Experts of a small language model.
Size: 8 layers, width 192, vocabulary 2048.
Training: a variant of Muon for the experts, 355M tokens, 5422 steps.
Below are experts of layer 4 (counted from 0) of a mixture-of-experts language model. Rows are named router (the router's row for the expert), up (a neuron's input weights, with its number) and show model dimensions 128-191. Each number is 128 + 32 x the weight over its row's rms, rounded and kept within 0 to 255. Numbers have three digits each.
After each expert's rows: a language model's description of what the expert responds to. This comes from a sample of Wikipedia text that the model never trained on.

# expert 43
router:123091144076166132156155133148146121157169100145118099108129125108136178170103110121157096141066098158132057156184144169102108133128106136061125099106080114157124091115134108179191164097156169
up0:115118155117115083120118180159164123079110110122088105139147117104117124111147093099087105106173115167152096153113217164104158171151148144066101184093101101124105134081139149141124170121093128
up1:142098249093113110125164169097138178155167194141116133101144105079174145121101107085134139133190167145129042145147182164122199101096138127115123113165063066113101103118065162129146146110066110
up2:149113147152106152102114143139155133166146121138091080082124100060124200110150110052162126115137121135130113180161153114134118117180117105109108084108116089104139120092121119155163100140106146
up3:120192108078117125102157119137180163167085163113106088154152132096126199116080067072100140125137139128103095109106142149094094105103124164148125092115073129090067113051127151121128121174117145
Word-internal pieces like row, is, ite, mon, un, as in browser, brown, legislation, Website, William, Moldova.

# expert 60
router:121153111117113137147097105151119114143134202159076082132125121071125213200161166097064069115136102119119125165174099098099153177091139115129077120053064111122073116137142148140090143079151166
up0:091106179162093102120113114169110154157137141102137050162175123125123130123104189165104157166119060118160162176093087095104170123084143134154123060075156136098157124099100082121132097079187153
up1:170167086118175102168217118091076154166148172122158146128118132171148146198119126130103105162097140116177132119157105079093135106143085113097155172085178114134122082147196184177123139152087138
up2:111171112204078097184112059135134083156081173096125102131153134137112098179099103137124097146137142149144125142117122075177133132051107114144142224121144155112119171169082084158098105137095152
up3:129139088161104149161112088156180111125089147108105130146156119149144096175125106154137125158168122130069127142173089197131136090130137075166111148085179100205098089154136099093162153157082133
The preposition "in" or "at" before places and dates, and word-initial "in"/"pro" pieces such as independent, Indonesia, proved.

# expert 46
router:152097113132155148147088122161129140164169183140123104131128156103110172169107075102143101105111144122092173161113147113154089162087178159179122099117129102117130175126119155129152158123149166
up0:131095108111149102136091176160106125113170150122150148146098109122088191118132026153149099103089170056147210171149101091194115148140121141116113091136106120122127167101114151111085161156100132
up1:163119161154150100125185121158127129214127146127124207049089133155073140140158107124113115085143131129153117124072160144118146132167118068159150085093172196179194099107138133154112119135155131
up2:094140156180122142117113085177106170096101139111110157066160137142156182163117107162125108119142165042065158143130174128145134106162150170136122174107149136121126114141159121177147123117143177
up3:141163088135111082137101135136125142127096103148170158113124114082122173108126157084093141124129136126172134170136137152125082084105127063134151073131171088178104137124135113097112174088140132
Function words a, to, into and the adverb ending -ly after verbs, as in trying to, weakened to, is a.

# expert 55
router:179055172151136147134050149106114120145150135155064104162148153107112157177121089111138096115098052141099095137180125151114140112116127127098118109145177152155148120132111141131161164128115138
up18:161154222110101122167101110128179139115158088134134087188171105111178105154078096119139079113132083173096124134127115148166172132193122156085105186073152144092104153100106093117134086135129136
up19:131114125070097128136082145148101142147147139070094134149210114116132139147074128129115160146131146096109103108128169100102076145126130150156097153113144139106124133093112179053119156078151128
up20:095099129107127156163132162164181192194101154157177176107125104147143104105099178151141116122086070148152091139150110111085115155114127114116149065146151163159087157148077097111123077058177147
up21:095157095117165143127089147113083083187043047115085134127194137158115180191102106119153113095163127195130123080180086150106080150097128098122151069169163165106130178109146142103143130117176074
Closing parentheses, brackets and braces ending asides, dates, abbreviations or titles, like (born 1989), (CNL), plus the piece ul in modulated.

# expert 3
router:158125143133179099116144098126145123172098086203117115157191165096120139160141141091108095114119083125133130139149147114126156122153116104157082095106143127128142109133118161143207159058171144
up18:137075181083138126048156131100144098202068149145130108108126156107100078067110150098123162079153109140114095167131129130084179138094130100194082142140221110087096122169140108140154139057086138
up19:210146158148145105128102154158114152131174086135081135115105156069151136073126106152127105130159136078113165106092099025110129153145138145129066099129125097146121145138135111107102157172118113
up20:173162148120173151132143153142128096174099133200154087135155114154169099145204149119122109123092115110102129113153180124158189140134180145096181148130081125129134166151096146180131133113064086
up21:110128196127153128148158079145067191158136083190197102106167112116107140158127114132176144143147106088106090136116179079118150123093167146177120099101085095161160151157083109139189102133152089
Short word-start or mid-word fragments like de, ex, ca, co, da, as in Recap, Eucalyptus, caused, Tabasco, de Jong.

# expert 50
router:150144154147132091116123091128108124176169126154123111177131095086123165134109092096101140115080064086105134143137158120106136173132176159123116119085109159176053169146102132155133167143143171
up0:184170141114121098150114082157139129123133169092156167084163169131046159108106145161085150208137083122162142132123085129094152178195164182148122117108118073126087129142186114153168092103127097
up1:141163139151134143119117203134217089050105113129151127177120130142133143172150111147120094145121158135064082130160123117153142156146089176126115117044117085077083079047162145151143139113042152
up2:107117140140157126141094126119125132159135115152111161140176061121110105138142220088211124060137101165098161132101164165141160130144113089103104111164143153164175125184095139132114118158134119
up3:118140119215122128144141043123139149185132158124135132086151159158122106132092122144115106131091142097079103156137061155104165172127147177197163233070172142124104097176127146078110082129141130
Commas, and sometimes semicolons or dashes, ending a clause in prose, before and, which, but, e.g. popular, and he was.

# expert 6
router:072095182135162139159118114122177095183190127137122107157135171092081181140125134136147126130108111171065168149127126101077107149104117110161154142121171155130103141129137153127157085112180148
up0:133105116100138158110110173116117172182144145157127151178129110137066169148178094111123129077181116073106158123094146071138136127087113134082032107128131153053155079129102135131144122170130138
up1:124140158108105156101127197139168183139117132106098154184138165136086109141092157077137106147136136106150145193159098110144147119095180097177130130096179151163139093121138111068146092118155184
up2:113165080152137152144084150153134059116145130115171084143112158071105151117135119083143103139186083134118094121134112079128142152174146126176129150145176111091092151101185208117139177110122141
up3:114084177142098136111101119124176141143185087128157144148156160120133152117054177129139135098089091119106155127132128124124055129060125087113118095133154150150094138135122129125172097071087105
Compass words and location prepositions in geographic descriptions, such as from, of, between, near, eastern, North, South.

# expert 44
router:175098122159129108146106072189047091125140172124087097093102114103129146123113100083089091140097115155086100135163167115125122170168073122102146100127192160137105115159097128130168151140222174
up0:103071120166082099089146077136133104166128118120110063096120085179183123203120099120137146121099147159133147132148151126096106144091110159063104126130167113109109090184167080094151053115133137
up1:102120124148101114111078100131073151179101159139144181133119117199151129184119113090097136136127147108151174193146079141085123118170135118102072123065178136082124095184135145157156145201134136
up2:104114095164129127105088145178100156138112145164127150087149146106099165130093062134090120056124103116134089182150179145056049116098102152207143121114220177156144206124104109141112120142143077
up3:113082137092146150126099130088100142078164135111088130111102158148142077096103114089169124058146140146126082130154148114121149182124139127151134135134161166100084087114121182164080136112189135
Word pieces ne, di, em inside words like immune, individuals, phonemic, Chemicals, neighborhood, Divine, plus words such as much, several.